Experts of a small language model: vocabulary 4373.
Below are experts of layer 6 (counted from 0) of a mixture-of-experts language model. Rows are named router (the router's row for the expert), up (a neuron's input weights, with its number) and show model dimensions 192-383. Each number is 128 + 24 x the weight over its row's rms, rounded and kept within 0 to 255. Numbers have three digits each.
After each expert's rows: a language model's description of what the expert responds to. This comes from a sample of Wikipedia text that the model never trained on.

# expert 0
router:118132121127129152147061109091109175144104131133163134151096114057141132104090112137123131127121141139100153154054150139139121147121112146197126186102152130122176114139101122153102117136117086144171124127145117070111159167162101165162109107112125150123119174134147097118132120147116165150098132105081124149101159169125162099098086147153144138088132164203112141102124173119131128161107166134118128095155121124149133110079174127142132087102117137116134100094123156134108099148112125129147117140118134122155104115115152092132155137129140138129151108117123121116094126130121132114
up0:130155146083148159136118175110140126129107107121119170140194138129154140119151115100118075164127103117131097118127146120125137108112186145113112122138144120155132142157170148094163129088098142150098171092127119137116110160104183142094110126163128166127122150073148133088110146132142103114150145135113144116103134132127116158093086128072141149126158105157080126131091103106106145138141126121144149125139138136178134122136118110099150132143138106142124117136086134109116121125157126084102130136165162140124127163093100131117163156147137123109098158124168132125127119172110137129
up1:111150141122114177152120159142086095088127104121138175118125126119143144079145133123150108122096166106145140101130105135126161103132147143110132123154120093129131127124120097145156159112119146113103090104106061128182050137145147109150175111093140150117112082156142150149136107110119177127119132125149102135126124079097123122160141142112118115105115111141157088127125105150104138139166142097116134131123089103154136124113176156147129132153202139119157150125154111102129111111121127117078121142108113114060149153173116158116125170099164113144130106100106167153168108134083131120
up2:151139143119159142124129132116107119201110106156144119170134112137188122125149092147154119141169145119161136134124111122157124125125155143087132133145091113110122128114153117123153111141112129080171138148091139117167155113102119166122107153126110148141108150094150144115195107089109126109146144085120150128118123118133131178087173117102169119113101113191138118121126106111136105110136136087138129153067121164157135092123126118106108145125179140151123095179141126167154121133130136155098110095105096130089077122142108088127140177115135148094093111143163129064155142130114099124
Description: Numbers and quantifiers. Digits inside years, dates and counts, plus quantity words like first, all, three, some, many, every.

# expert 23
router:136132146141069133096127127138152117084143110130188125128127135121100119138112120139130154131150126142121153164118099167156185161138091084156135121153123117114115173125141084130104155122161110153125102130120115108099123126104124121114123113142135140160140148106118134118156141136105100124110115151105207140100177121128111122105159108115138096090112146158104130113168127124112134142170081168163153095161098123101164155116125100138115128152091142136141175108155139138107128130117149136110149153136105123156141153106109143064135142125127117176104110152128134127128136116192139072
up0:115080132133119122130116137151159123128159064145129156108145118137095141138136130147114109115117121101160105111121111102130117118137127154119162122107109112111128134102118072122118155154145128128123148135114196144109140077120142155127157120121154090129123143125137107145135145109096113138078104101114119096148159121135131144148143077149116138108187114148140131156135111149135121087134137115115134137152135126144159132112051109116136096128147111160105103129140130096131131150171105110143110149132155106107122091122116149128137133101127127199131147163135140132115110138133171087
up1:139129136133131116154125152131107132106095118152143116118152149154140172141135131104127159112121163071149133133109119145102144155136150150112182123119102061116061142144113144147119149103125130086151101130107132150157089119139137128149160124121118174137108147107182102156076074119099136071114161147147107148112113127157102118151125105123121142162132122134137115118126099106118160142152143122124109129099131155100138133183088132127122163120111129103100100097149154114116129133108127114135128156160155129139105146156124122134155133139119134129124115113149106112134129116104138120
up2:128150181133123133135102098060186117135176112123098091148136128135130143134111142138107058124160119109130118118164095127144109099115137138129149128146152127124100117164135154143159131137137089136125141115114139116169094105089121133108069098074167146142152094099143083133155084061153163127131126133187160140130106142142129111161090120142098151128081139125159165190140110144138114138099111146154121140109157136137142156168116135114143181111114078132126153114131147190168126111109130109138117125094102129164139127089124139169113136115130076159165100149146149154124135112116121117
Description: Digits in numbers. Digits inside coordinates, percentages, population and statistics table figures, e.g. 38.97917°N, +12.5%, 1952.

# expert 20
router:109128098073146129121087112116125137090169156168108133126101115143110140164106147113116135141125153094118107144079183088154176114118136087126142147131123120113108131134170082119105089112118140079105131129127127111138108150148124114113141102107173151122096128131156148110132174136122155124170125137091095115120111137129167128115127117125117117125114147146131151148132105137132121112102122124194158142110147126109114135080113179145118138128125149122143122126101143157125121166132074113113113125117111176147121134161126106135140122148119116122106147105147137126086146115113143129
up0:139075109131122146140154144129134169110092113116123091089146131134129146144142107117108125102131146098138128131146117166138117136119162152063142128136138115127123081191093119118169135118109130129139099144082132137145114143093116118123081142137125115146161109152127085111124066104147178081109081138170176146110096146110133144094157098081117116106095129155129148112154120128175140156142130145147116123102126154129103108129120149140164165159101166157143154123142108136155169081149143083150141134083155159123153131132052145157158138138129113143102111176135147151137094089123141127
up1:138113167110133137157125133124151082125121128120128147118121131137125144121142087116144127152162136148109107122112131137087116111126100144142130126146112138135138136143106119179155107112113143114123073121153126157144112137127144102135096120107110130142116106126162091135133127097069136097100087086128107093068169093135118171117130111155123110134157113137167108134136154059122167122125102105091109146149152140175116120148164112135126144183147175130118114119132154130115117127180153187149109145159158127143097146136144133100103128143172148144139126090125121122131084171071168111
up2:133125133144118131120120159154115167134206102170112121103135140116127114125144110196142136108149147083143111093162136133112136162130123120164138139137145105150133091155103149132122117128143135128105115152167130176096153059103154153159102112121148095164150131090134145149103118148062142127106142139106152119107143122066142129137120120135108099128098093150128114157074140171114129089127125162158161094151175130107118111087151115155115171109117105147140133113165121103101156119140135135072142121060126120103100111134099152162140123151079135133120117159128129108174103157167139116
Description: Spaces and line breaks. Bare spaces in table cells before numbers, newlines ending list items and headings, and first letters like p in pickups.

# expert 6
router:171137193105116141148091104152128113102128127151116135087120155146141141168106116148141097133120091091136115130160140121150089147129130136118160114096123143105163098156122131153100120141130137160151173124128147097144129143070069138158121118118159114129112124102119114135125127179133124125109120090108119141122129140154113137118105094143147113144103096080126139134156119119118131124123123150119157151079160148107130134113082137133143110118125148139140116122159135158116153146067153109149170138127183112134169133102086133180147155116130125109138126158163103143151118188106134144
up0:083107103111135118133108147139132100170119124118084144169128165133143115118135070146158127138121116117116081108117145132111132077113184124098126107152155127124138133072104123137104140131151114130154131144118103119127129110090129112171079137148135133077125167182132161134077070131140169133104149137118142120123130103129100120190128133122166115143139135121149182130111130126102124133120138145103170086176116122176125142079130120117105123154138140149119111067139135082123117110137134129129101164132132137098126117172128136117132167130131147082143162100146156091159173142104115125
up1:140112171146140130098106106104153140085109107117109136116120126162164132154154127098091127102108118144158142119125145173136160114125127113105110130130088161162113174168149109156153137114134146096141099127085143145117160122104128145140109130117112122117156094102130139136139105118151125097150153136127190104122134111132089119138138120090121131138128112121163153077121163137091114102111146113147113134152161167107120105095173109114078144169125096189102106123154129124151096114107103134110170117096118148138123147141165101103070117149114146100103138146146121130096105116161137152
up2:139144127133179091174106109110120117142166146110129129111086103155134124112149121069072119134142153165122150111119133129138118127142097167100141114179079127113115123167138139110132137158097150136154118104121172140115155122085126116135141127114116154086150196109117116127130121113120096131113104097119148133146130159142131146145112097113100093119146128130092162112092081112161108110151118108108117118084144105142128104134161146106137141128118131155138129150120112163143122136117111103120141177169145155121103124083120139146120141104153130127112134143094142161146108120143124132
Description: Table pipes and punctuation. Pipe separators in wiki tables, plus periods, colons, semicolons, ampersands and dashes, including chess move numbers and abbreviations.

# expert 3
router:162156163146140094110115135105108131101129099152121095101162120138149144119121120092147114147143121136119145125095131097084186133095115152130093124127144122127139129141138099106120146117147098148115133105149099113142126103105111109128101102132107124138100154142153144096089126108129164162142148131116119101142112122130087105156153174161128163158127158120133136123173129159057103109175127134137138150135126145138128129093084135135103163165149126126137131110104151119134074116165114094115102125136131179129159119125150090117097151124157139084103129137124128137130106087077116141
up0:137142145154121132157103151169119126120127079128130151125153122136108097142126104135134082081115139115157127116156091118103201089132102148117084099186143124157156093142132122155140150112103145067148133119164146123182145120117104111119094137126093130108109148107121137157127129170065125138101098156084140128110116118132146101142137154139121111108128100159105105107158121138133132150156150075122139118160116102166158130146111121164137106090138116142069096132177138135134138131130151129127144108146141138072089114141119177145116142138171124121106148127130116070156165161121161147
up1:136162109144140121176147133138091119113135106117152095103136135139164163100139118171124127093164129144111111152141132105077141102133083174144105139118136127132168110109151157117120144163130121128141107121140138111145160093089127128125194131106120112144146143117140148142118174112129115142125149109136167093117136129158136149090128126129157161127167138171177108126081103112127112078131102159121110114177155111157068133100116120146107122117125149149110177105138111111150159144082125115076103113118110105127098110110134089111120135140079163162152097157115108123164144139115144127
up2:150133153101164117139140137127141140120110093121067125148125123099113092144171088184160099186130146142134089108122102144097132167128133077130106115132146134138143116138114100149129102115144111110137152107166077194127121153119106103108147130119123146119105104146147135150116101136105153119110112121093111123100129099176138111168154097121110173136099100131148134109148090113142136160168191071136132106134116123157112104094145125069179115134122118125127107156175109123121143105149090176133145122137128140084095115120156138141121133150169097137143162126126147124128146110085116112
Description: Digits, spaces, foreign bytes. Digits and spaces inside table rows and numbered lists, plus raw non-Latin or accented byte pieces, e.g. 151, Q1, Răducan.

# expert 16
router:112149139123121138114184033114110159145107131125091120130098119163128119128134090081103126124125139116111118128106152151145133148137131115093110104099104115150081090100131189126181111128166125085153139085142115163120103177151120131103128145140085114107112106145117092149106111151125135121096121117121137126151161130184090130134119124106108131129157175101118137129165159124123158165139155138086131140154120135147096133168132119106118117113124109142111154154161135116128100133114138143152127147151129109199108129120121120096157146139095150150112098128127134157130160106130111146
up0:125121132137103120129140123155164119141126151129137108124149153074125151126148116115124152121140153122090095109135100121139155182165135127120085109137131111110123131128097134135150129140130108063120109149151115173114142078118157117148128096130172129105144150096090130097138114134169139145138091161146170110152133152175124143121117122112152125142117114140148140120118067114119122138136092088080151128161146142134102142141116139131129134127115094136109136170124118111143124115104133130111121152151119131127068149155181155158147120087091135144161122130117109107159107143126134154
up1:155125208113160115135114166111133131071129094150115144171130123100057123122110124110146145125093125109104150107137107134127162141114099122142137106126107154167075129136145120169148127112135173121165110147128105165137139118140139116125131135113094147127116140154099101152107144111140143131116078174121131111125114127098131130122086149108115118115149119110158178110092162115124164114130106160121148155145131116163125116113132129126125118123117110149114148096167138123167135102119093126125165132164122111090100156131109165104145146102131117062157164140126166106131116147115136130
up2:107123115147117117138126150107109146129148152106168124146103159142177134106123097075133143184123111147144120126142106162126124131139124116099165110139119065125069144141131117093121097166113126143088137118142107117109102150109137130129121100137078106111131159127202097105089111156117114146150110109159142125128142119165147125173098145120110131139136106137137123147123113117142135121111148110132145141113138105120158147129132076118105126135146104148098113135098197150166097145127120090158140115145135141123124088126109148140129135159124107125128105144169153103154117153060124102
Description: Arts and culture titles. Words in titles of books, films, albums and events, such as Book, Film, music, rock, Battle, often capitalized within credits.

# expert 15
router:129174134157115143130159102120159144153144110118134110131091122132138126116157115110107091127139123144147119117122174139140091119139135078123109162121112111200133136131134137160150113163118135133117174144149121148128108111138137105128137121143148129090138136131141128140163084108125121118159135092163147138169121157097111134120100107143130109091135103171137117106140147143163097140156116140112137141155157169136145084177113131082119121113138097156118110136113122088144100116150116137122158139123159142144105127087112105107097120145104131133144102114123137211137164110128163144
up0:160108138151152152126150176143136087112147083166095142181113151130148129130119128119107126144112126125161118138152158122115119101120143106144204152126116105124112153092097140109101122116155154130150158138139128148180121149120154102107098145120089088121188077117142120158129161130142134114135153146159154117147122120083119161107104141096132134136109110140119093122120136148103116163127108122101128118147118136148110145133141108115125111110218101135089100101144134127135145109123137106091107109174078147111102174151140126131149109144093100141129166111117136127118133141135139134
up1:125118131131140097165083132172150125144122100134132129077087205120103097135181152079134114089091130142120108075140073137155136145118105148084131145151106114095143106140131120133167087143135121129132133147113146140085155130099121136156165143130130115093136109122155174129136134107167137130112151125116159117140168135110101104127126096101093159173122116132087144129098115128133112126168137076093124153137105121118143167128158125117103167155113088083091153167144122119131150134135151131174090141126137085117095133136148140165138152150130134145158114127091146107131158125099109108
up2:126095150154099126142104151109156140122143112151128140124117142123158145115147117124116137112127129111140151131150141159133125188114192125132134104120117104148110109101170156158128151180147177113153119119109099146157135131101160106141123160129127135130120129108111110141152152106076116112118121106140168152102177115119127146138135134073156133112118122152129116119118103138141164154153105127144121078100113137138116133121112154152131097154130128124147084183115142138125182118131111145152146120113137137141155179158135102120119107188119144071081114153148103136128128162111156143
Description: County, party, suffixes. Place and politics words like County, Democratic, Republican, American, plus adjectival or Latin endings such as -ia, -us, -ing, and table numbers.

# expert 19
router:144122148087173124147110081139109120151135150137136138151065108109154180143156137089110156144155165123113143132081140159105143131120122122128110134127129109144146158140152146102145133115110178137119132117154138118121129149136176144122121170076154116125089112124144083094142128150153097103124117109117135119136144134099082102127117105119076130151118126129160093138128134135129126170063110129114122132090121159095143103155146086124101125150132117118146103097176085140145131128124154145147119154164139088147122119177113095100166098151122114160118116098153106113154163125135170134
up0:119121134140142168148148111180092115172140154125152144116112138154137158142132078130126132131148103118133135081119137134088116080126140132085170085133097171143080118107146132180120120151159071148137137112132141118133098106136116139118093113141136100148153088137137147135115077085131139099133126150120118084136123112155137155175112098125134133126114161158182098141147103124136101144160149136143068148141110141133085116155133108130150111101164161142063125182133085108106177122135130134132170119107142153123149119106109175137082163130119133132119119091101119121149125156105145110
up1:111144119171083133159110130132105121114131135142154136129155122167084152092147136121110107097156065101120167127120135145129125115144140150096089151167121173094170129128116136135187121168130135136114138177157112158117112124127088103106114125087126153113112139110132166133154113104131152088082154117115157111112159084155118130144124107125114096068118154133126182119160158124124143127151128165131098139183145109168114153132128081137154146128134138115163117114195148104165123141160122118126136129138114150135099088113118098147139104167131128145148149176140163125125127147158100127
up2:107083158141143164134102125088132134159083149118133140144122159118129103147120127097158132124112164149141119090136125104099124135123100129151151135123078087110067135126126132162132165155118087158138113159152115124141146124117141118148127150157148138114157122130121131143102139172161114095135105130119131133079105122127116182139133136102144168136116151166131155176093164155134131106128153108130125136077070126113102099132154131127131125142166119111105119136141110133142111143153122093097161172134145153108128124149133141099142123141160154093176157056143151180070152113143134117
Description: Nouns after determiners. Common-noun starts or wholes after the, a or his in prose, e.g. company, government, jobs, trade, administration, plus paragraph breaks.

# expert 18
router:064133116095152090125125151113138129105078138107170141148103166137093124110135135157130124086130110154116140106133115132115123154168122167150152126126132124159106116118160137109165160114139110116146139139132139129149098132159182140067142130121136161107142126203176113110120105123105106160132171134104187142108122134140111114127148149135119114126108103137122120119130100110152115108107125082124112169137070096097121178135129086117122163132118118095093145115117073118125119126145142155132126143133158104117103096097130120123149104157169109143092120141163115127126118140106156143
up0:195103113166142152162083127123147142158133113132172144080141118106135124098138120098160141137144087072136095163131145113100136110127126122079111124136131113139134126146091083121119093169096118109152126111192116117141178139110138127138146103162147152152086124100172099107140094162110103129166094138107102158145168146143122169131121128116131143126159121152091113141133132144135128121133154147129118151127150112161113120136107139104148116154102133116115105142145113162125122132152135147175114135166112129083075155132129108143166127147159164087122134107139136137136119167171105111
up1:138153146117139122158126121181148115121120134126117135115137205083121138109137114136141105131149134125117086146138117141123141146148112146137134108129139131145131111184153124128164104121157135125087096146128130132118125154091150093117123111123143138121118126123153152152100137172092145126130157146134139103134137141119132172158130136129185073082108146118129121139102094160161134147131121137164126108116130155125119107129064132133113135130139190126126129134134202157106126110170159107058110121134127108108101127116116076120113133115114151120102116160153116145163085119148150139
up2:117111136155119115106125137118121109128119073100180180139135146098115099118158112158139120104148165148115156118131100133128161106125175147148125104126111105118140100151101088099100111132135095129122111128110146146154120130111145095140115166156146149140164123108124172155129164102104120134102134136102145102100118094174129172134151078131138149137132104126187114139107114097131146128162091161164096145143113137173124159121120141148151141132137127129121144104124109103155172159153120105105152215122093099124093106136132132182157138145160111169162105105118149126125133109119140125
Description: Word-internal chunks and prefixes. Second pieces after a word's first letter, like os in positive, and prefixes ex, pro, pre, plus years, coordinate marks.

# expert 2
router:124129155153131126144168034173150118130137135124116142109155116104159149110108103147082131131131140157121149125119125158104079129105118105114127127104090117150124140150100113117113127154142117149139113123103127122118162141213140140140115115147101144169129125081152112133126121107090132120130112094095041122096134135110137162098142106135125132136099138241153150157086145111161113113137127132106116109129144109149166117180102091133139160104140109143142095116155120136124100111149114135160142153121103151103113118140147111127143118114147137123127105125121139175161137148112153166
up0:157123104127139135141117119098123156180135119160121121127131122152168106102151166126131085105137116102124099088171153188117132167171107140171158133156135133125132139133125113136088105151138138156115144119116123114099130164131141151067080138105167149122121107125177163143161138101086105153085105110140127117113111107150155089116114144130149138137130134136134114124124098155103134090133128112115112091087144100139145128114122090131117122129152170097109127130111115087156152155115153124115143113120191148090119147133146110162106126171113135146129133068164154152164146148110137091
up1:126120119098096137167099135119127102118147123204147141118155112166136075122144099132119163089120181128129129110125110165159145117101144116141143108138147103145102103113097042170137095171107126125154109103111141139161137146116109095152135127145085122147101111078177133126093109108062144147152102120121119136143126132129147134084121132117118081111109132150168146162093102090088108103102159087114124117166153128111151143103109143141079132142178143110146092122148139142104125148107136127128163145097164157142080117115139076141117145114089120109079149110178108157171110129107092101
up2:144127118105158137171119116112150132135146121116124132109120130134150107178158117130103124091106153163141143075122118114146114087126141112152174171110183116127090122124129089136174151091128175142117128138133110163138141109119144158156098103147133116125111150109171112138113079140129107124125113127132126135114131094131175108129081129153126143137127125144171167146152141122119114142152108116128138072133141131119146131095184136126128156131126107163129069148093107110145188138106134116111142098117116158142107113167127135100098128159099125152112123120133122105138162119102145121
Description: Determiners and possessives. Articles and possessive determiners starting a noun phrase after prepositions or verbs, such as the, a, its, his, their, new.

# expert 7
router:141122108098133151138135176151116154148159178130122143113091137145120130108133137150125133135130125138112105096127134146102109095151082122140102142170156160088158129105189161122120113152111180123107151148105125157124088106114186132151120129145153133142214083087121180152145091131127122151161123121149178066139115094149106130131123136137107151107128144186091148149117119094152125136099121134149121133170134111154151135096129125135172080154117125122095111113088154074120161109144124144127126111095141120116136157104115141167108116115139126149144121138117153133130143130156105144
up0:140131098147159121126124104061154144172155141138148130137148154145171120114136116132132090127168140158150122100137094142121121097164138092148113161170133106150170108126133102123130092158117143117114121119129130105148112125120091144112117167110134152092151150128099150154144130096143127109137168085121132148105146109141092142088159125142167154113113139149110116102144099151118123144121122097113138113092178125125110102080138097131131135172119094153125122086125117126135140132134130091138141109134129150126107133132144098134129118145136156134167144119124151126097130194129133086
up1:112098126136169090126125144143149183133125108165135105082095137119124083109133116137118124071104153126110129114165166156110152132159063084143144133140132122129102136146099128136088135153132105161105124121152147122199144126084114153159097106138123139149170120133183140086168136091123125115140117108124185127135137099107110097110135150123139119116093190147099115156175145151096137098115077147109139106108093114111114118149135150079108077125107118170147151120138131151133149138131111137117138097087132132150124130130132114146151155134082137144131140110158105120134165142145119113
up2:139073156142110134171119117120197153110101098113125153140109142148102132122127138151101105162116092105160089094165103162103164104114119157108155139162110147135124135150107126186116145151129137161118103135140105154164089121116133110123106187119147145111137139072134102115113130115148112140129133134149153151145131111104168120136158100116176131106164157106139167147134129141121104134146166094132142114145121127120120145116061110130132114100099097128131094150135142143150128127146108150142147123136155136091111147147079077128124195126156134147101161138159110131173085107133135131
Description: Dates and verbs. Month names, day digits and function words after verbs or places in biography and event prose, e.g. during, took, born, January, in.

# expert 1
router:165191134151118135102126098116137142143097098113145116111130102162143131155116102176093108130122169124149131155159120130124170139106170122148117088125182106158129139129117094098132125111140099147134116111105152138165190124080150114148130152143125082136168108130129135112138149128145146085109143110141122132094140111198106147152106080155129105134069090135107130122144186117149103147123149127154133142146110182080107123111123093150127165105134112188113124142155136116119131124105118106114087130152114109124099118143171124126093129138090121091154110122179130132075139113152110110
up0:140140137137110104126094122147106116150132158111106151094135106125134121188112129118072171106134131138135150120150135125162139091138132161130107129157125103131149157114141178119133117121097146131106155098124123091134113149096154103139131105083112123114134118052128198126060101146122131125132141124142128182110204131092159149136175108154126106161125125154170148132127112160115146098130119105165106152128136139157141096106153120178154172102110117116143112150174145104115118139101151080115143097150143150115119126125130153098161124118126113143102144159126060168122132125111103144
up1:106132116148124102120123111148143148136122104113118131105095156130140088117131111119100125106145114099117116115096105127120124092115137145141168136159144115136134109134158110145125109132124116107111112103173123123132131118092198137153128134135111188134179147117143164154146117140120158086066094127148139140088097115122138104109140124154092125110123156126141110132112157101102116110086116136135133096101111134148109066131134157132121142161108124170138120145160146080110112098125160136121123149156131146109133125124122150135120211118096121108157142157150105140128188151134120119
up2:140119136145079139138148104180085131158138115113125155106097115123155109126134075075154118139098098122112145116151131155119134086145107155111108129104124082106107120127148097110173148151121151138107152097142166170147118143088106121177129116126068140083141174158158175120109139077155126159113137140134148096136139117153145107156093083142175122129107142150124159138093120111161141169168093105107114107147138123124117127100108143105147146113137137100116148179154105162150148113096104094131126160118115124080156123132107128121111111097130113128100140148102134157127114165112171105
Description: Table pipes, headings. Table cell pipes, section markers == and ===, list dashes and first capitals of list or database entries, e.g. ChEMBL, ChEBI, United States.

# expert 8
router:137126158160151126146121098141126107145161125130166127172103157063115115161111146152147147130138155143126131116172119128107082167127144155114122165130116156065148164126141149150137148155105118167115144148148091111129135140119133089081117135099178125115147135114138088128089102099128088113100131130139156095114128120135145137113126129125107160096157124176123113135135130183144149155166136121124115124088133118108130081143110125146157132113129164147118150128169104120136154110163141121142116127093092135142154141103104133153153138123109145096162103135093104163196107105113192131
up0:068120099120118075119130090173132078117166142113143104128116145121182165109118151131089136142106124100120099102122119104113120110123121151180138116125109107117139099122129141164118124138116099114117100141150147141117120094154127178142110087069133142116122149099135143155150096150156132119161107073112119120076083119135152094147160113121106161127134160118147122148125130148153145147141199162175157055072144137168128107130131122111106103082122114108112113138148106135159111143118162127142127130151102142113117168112108122110155192128090052125107139130141161107145139145106169122
up1:197110149089123130118120108112171120114099140178210165138088130163103082111132142136106099150095067129167141149141080110111123141143118136147145122161142105144165126094140121078133116138088125145089158139131098157109179079120140140115114136140119116071128104126135117124094135111127156135147162165117118166116142110138144173138159124154128146116144163158120121126099110117113142101094161120140146108143110093138128110094091124148121138109101114121126125113081109154135100119116096107140099147086106126100127104133137124162145144096162110143095172126138138156133092141097142110
up2:153099178104126107161093126144136095151147093144136117141111146140113100169165120135097142153145144123159113148102153148137144143141171180089137148139141089128144119143128130132097130138124128066088151086151161113143097143116152134169103117098093146098109099107121101156111147153120115155165165145149129105086146148109133125101176108075133155116143086120141110087117113167127143147119123067092159131119136139129126149109145137137143150140145091149120132110130106150110123143126118159150101141121140090127106106116160080135132135115130092121158114119160126109099066184103128118
Description: Phrase-ending words and commas. Commas, closing quotes and word endings that finish a phrase, especially participles like completed, known, located, achieved, and pronouns him, them.

# expert 11
router:130095148167091118141171094119125142121158141137105112127119140083092123072128094086139111147143113103170092148132132143129164120155079086129136068132073135190090150147113129129178135137123123106094101122134134158112125097125087163160160131171152128101129128102077156125145110114137098147158114163137164136143154118135131160138117170091150099152124139065132126128113131161109189100145135169136100149141110126144117142151159112102179114104124147079160107148136146143125133137127141161114106089120125143117122102148119132096121131153145123136168129117121111065152119122146075136
up0:188116142118169141149095188139107112125138115165128163115097134102138124134132134149149122134135135081109171122132070113135131140157118133103148101106134116139107066128132125105131106139120130129129139089122101149127110083092185110121142133144156110119128126092103094165147137161093095119097100124135118117101149119136151064105143107119143110139071158137125117094078094123132186092147123134108183119099141158173164105144134168136138110154100129158156155159153135161174168188097136145127111112118170127107152145164145118134144151090127126147121098150132125121153101130129138140
up1:178096195145147120111124130117164125148097099116134153113171157135179125141155166115137121126123138098084150050151098132095142129132126140124105114112143163111119106119103146108136120105114140086103167123139128160091194142115136109126142136133190135129113110115143120128141112151103122145101099118140153125134112111089187179152153153095112161147099130124111144110150077138114126158144139116115095090122142153134126104112143107181128103073099153141148109186142078152145155116158120143161162123118134136109087143101141133144147126117172098144151129094158133125104109101091113154
up2:121077144107146118130121176162121107107170124132147110113153150120125155122097143168097113111131111119138120135161130084167162143116106177108112128094100102129143124123116106111155121141113140158133140150111105162133125119097141096121111092125099139144170127124147132166139095132090128144128141150166149126067137132109139122116123129115144140115080102148134151107128140140134103116142151092104177137130134131147123148164153148096137099145107088165141134090168084122130145141096090105129149155141112185094136150117178110123082125159098123139113099143133122125129150152124137097
Description: Surname pieces. Middle and final pieces of personal surnames, often foreign, e.g. -ić, -ski, -berg, Mussolini, Stadtfeld, Chiang, plus common names like Smith, Brown.

# expert 14
router:128126140143118179099101119141144108093134137116098145101107146129145112175152099134142100149113122071089146130173134160134114130119113143104146127146157155170137135131112193148152102171133123133102098111150117103141132134130120161133150150082129128138133125116108112163130117173147085151145117123098063141144094111136140115122147105154132137149115116072126147153107175159137139114169117122140149155136182129148115142106104147124124151124140106113102148117142128128064138104121127121106130126111129102063116138110110138140157119136110168161156127168136136150160130138119141150
up0:107099137124123140120132141128082094102115139130118175142135095152184136118181130124147130116186126119101085115129092170147120087158133145153165136112160120124128119120124124164170163117108161161096180119157128119129139166108145095127121138103200095145097145149163133165084109109101126090140107142116135122152134143082168105189096143095118117129122133119158121150092126083154112094115128078143138083098116119106114115135130147092143115135100152132153102118133135134112139202103123128138148179135140101146124112124130121152088113127151108157142118031143122155136160144119133106
up1:108138122148120135156137133155142088137112160128125161108110127117156104133133111084124127139162146083143090093102089112126127120136115157137119124081097111135075112158110109177172139128146160144119132112127150185127088157126132146104117123125148150119110130128160152116128122116138136102159103085139132113142173121103141125134139087069150141113141110114133137117170118112127113119151135128161145092071087133167089084079138142113149118110100117090157116125092129109100079167155137143099089135193117146116152126106119115117140108191136116083162112128163132125154138118108082129
up2:127135145134159097140125169133097127122130145140176098119110143126067108136114139086108099143112146142107108055117107139087144135101094170150129107132109126107097134153099128142096172112114140155180134134130131105145167164118086075103124158101088132153145123133103109062105142107142122095108155127136141155122152094087165140161095123092125118139163078138126140149114154107183120076115122141103130160099130107168135122125139102159104116132162168129078118119140150146117134176127124169115130144130123126140150139155122160142145113141127160151121136117090140136156125143132171162
Description: Names, titles, list punctuation. Given names and titles such as John, Robert, Saint, Cardinal, plus sentence-final periods, list dashes and headings in credits.

# expert 21
router:101135108137087107158161152156152099119097141111133150122160107108132096097109124113170155128092071110112115117128098114143152100172132137141175124119101143123102125127133141108083116116124141110128126114116175136082128179148134112114095134120100120134083117133125138137154133105109151081135148120155154158129101132074171144146121115120163148140143109139090121100114116123127093128110138124149112127119120105143156131103183117135142144132150089178126166132107119075161096137104104108123143113113101122169127141114111130082149100109138094126130131128144144157122114139069140178
up0:114094115080135118192108164145139156097172100139111122139129163116122138099143113127116131131112103159131094127150083117111155158142140130111138080106145155119132121152120146116123079107124080133157174090139166135168141137122113115122159114121094117100165178141133154120110144130155145111088101137129161136090116098109157164139163090136107125090101136138143144184103103087154120141153131150086158144185141121133137116094134100117129133098124165106096123165097130127110128142116117110106150099125095154127116115120129157106167141107110126141145121179130119108120145099112161133
up1:169098118136144086127098110105143120144131089144127116108145141154104107128136126146183103145096135077143108108102110187126189104132119113175129096127089140178094136103101107112134155089131147160121104094126095143155109138099073117117112155105134129115149097141139121141136138059110126135151097162145173161163141158090125089145131150104144133108094103135138140143113154086099114099118127142132148092084132156088089153136100158153143113113143116132131138178140113127148115121111166158131118115121140135090130164113090122144173156133153148171128146176099144121180109098121102131
up2:145115127116131125133132136104145106173129166156182172116128113088105182123128143130148173113100181136181139150120098175100121126155101107140163119093147105105109119173103181100127118157132138108117158140100095116139097126121181147162095119106139138124095135117137136129083089170149136126062139135146139115088158135146107140105122129168085145091080165140112158134135153140136141119144134097100110167115127109120103119153147101093141148136107135117106112149136173120127130128127094135120147124150126138157095104119103111134153139123144128106130106179128140142134124128122110131
Description: Mid-word pieces, years. Middle pieces of longer words and foreign names, non-Latin bytes, and the 9 in years, e.g. Bureau, religious, diarrhea, 1964.

# expert 13
router:135120100115143124113163127142114140128114124149073148130193103161118135137162166138162164121107140158153106138153097076126149103109103115076145131138148131102097111110100091148139138080136139157137149150146123114148166149133029131118111122122079140109141139142079100142103106145150120104125143135139159134136094108091127127124146165116098119170102112158150135134155119114128163130116141114070116105141096114110142137113133142154147159116109152104156127181132128181117109189135160108095085099101114143094110136183141158127123120094161133057110129112121125078107123141109107153
up0:104089118170131094131126086131143150110150099132147139106121138132124107091091107145132138137175145131166141144141106114139189134166101155117107168104092140144127110112131107135125163111084081139105120110174124136152138090106111146156139110148130110092128120136120163161090119124150154102103121144138171164090163139135153141129165119140195137126109099127136144109144089153094149132134090173137132138150121150137113116143120155147156140120175124148136127164156101124132093154119125146115159111160159125142114164113100136135148159120108125117095147158139130147101130126117117149
up1:162132173121101107133104095136098117150167098124195099111091131096128114162174137134091093074118113163122154133127132179144139153147115081130110169125124138175096142140120154143114142103101155099115108124162162188082138094113155184134129161125101143121142146114132068098138140107119125148154137136145140128157156117142131116149151112104144090140149124136129116139124187153123107123134097097137086106137140137100101127125148127137146136103142085117095116119099134103103122097142149133144116136136096168135143101160133151120095119085192132137126138155169164149153109119113127121
up2:119091125121143124120136145112189112127174156118113127100138119134152126143120136160117125124143148139161094133116159113071091102116111107139138130130110127152079096106119109144117137126135126163146123125112096121153138141045123183108130133127116105146130162152117126148185165121142092173085097127129156136136112121154147081153113105109135130138102108152150153103096169148163135120147135138135132100133123106156117128144103150120158121094142100154075109149112105151143158168129152099136163082107189110129171117098128151161102202116099110152079164139139106125138122110101149126
Description: Opening parentheses, prefixes. Opening parentheses, dashes, quotes and word-initial prefixes like un-, al-, ar-, dis-, per-, often starting a gloss, e.g. (quarterback).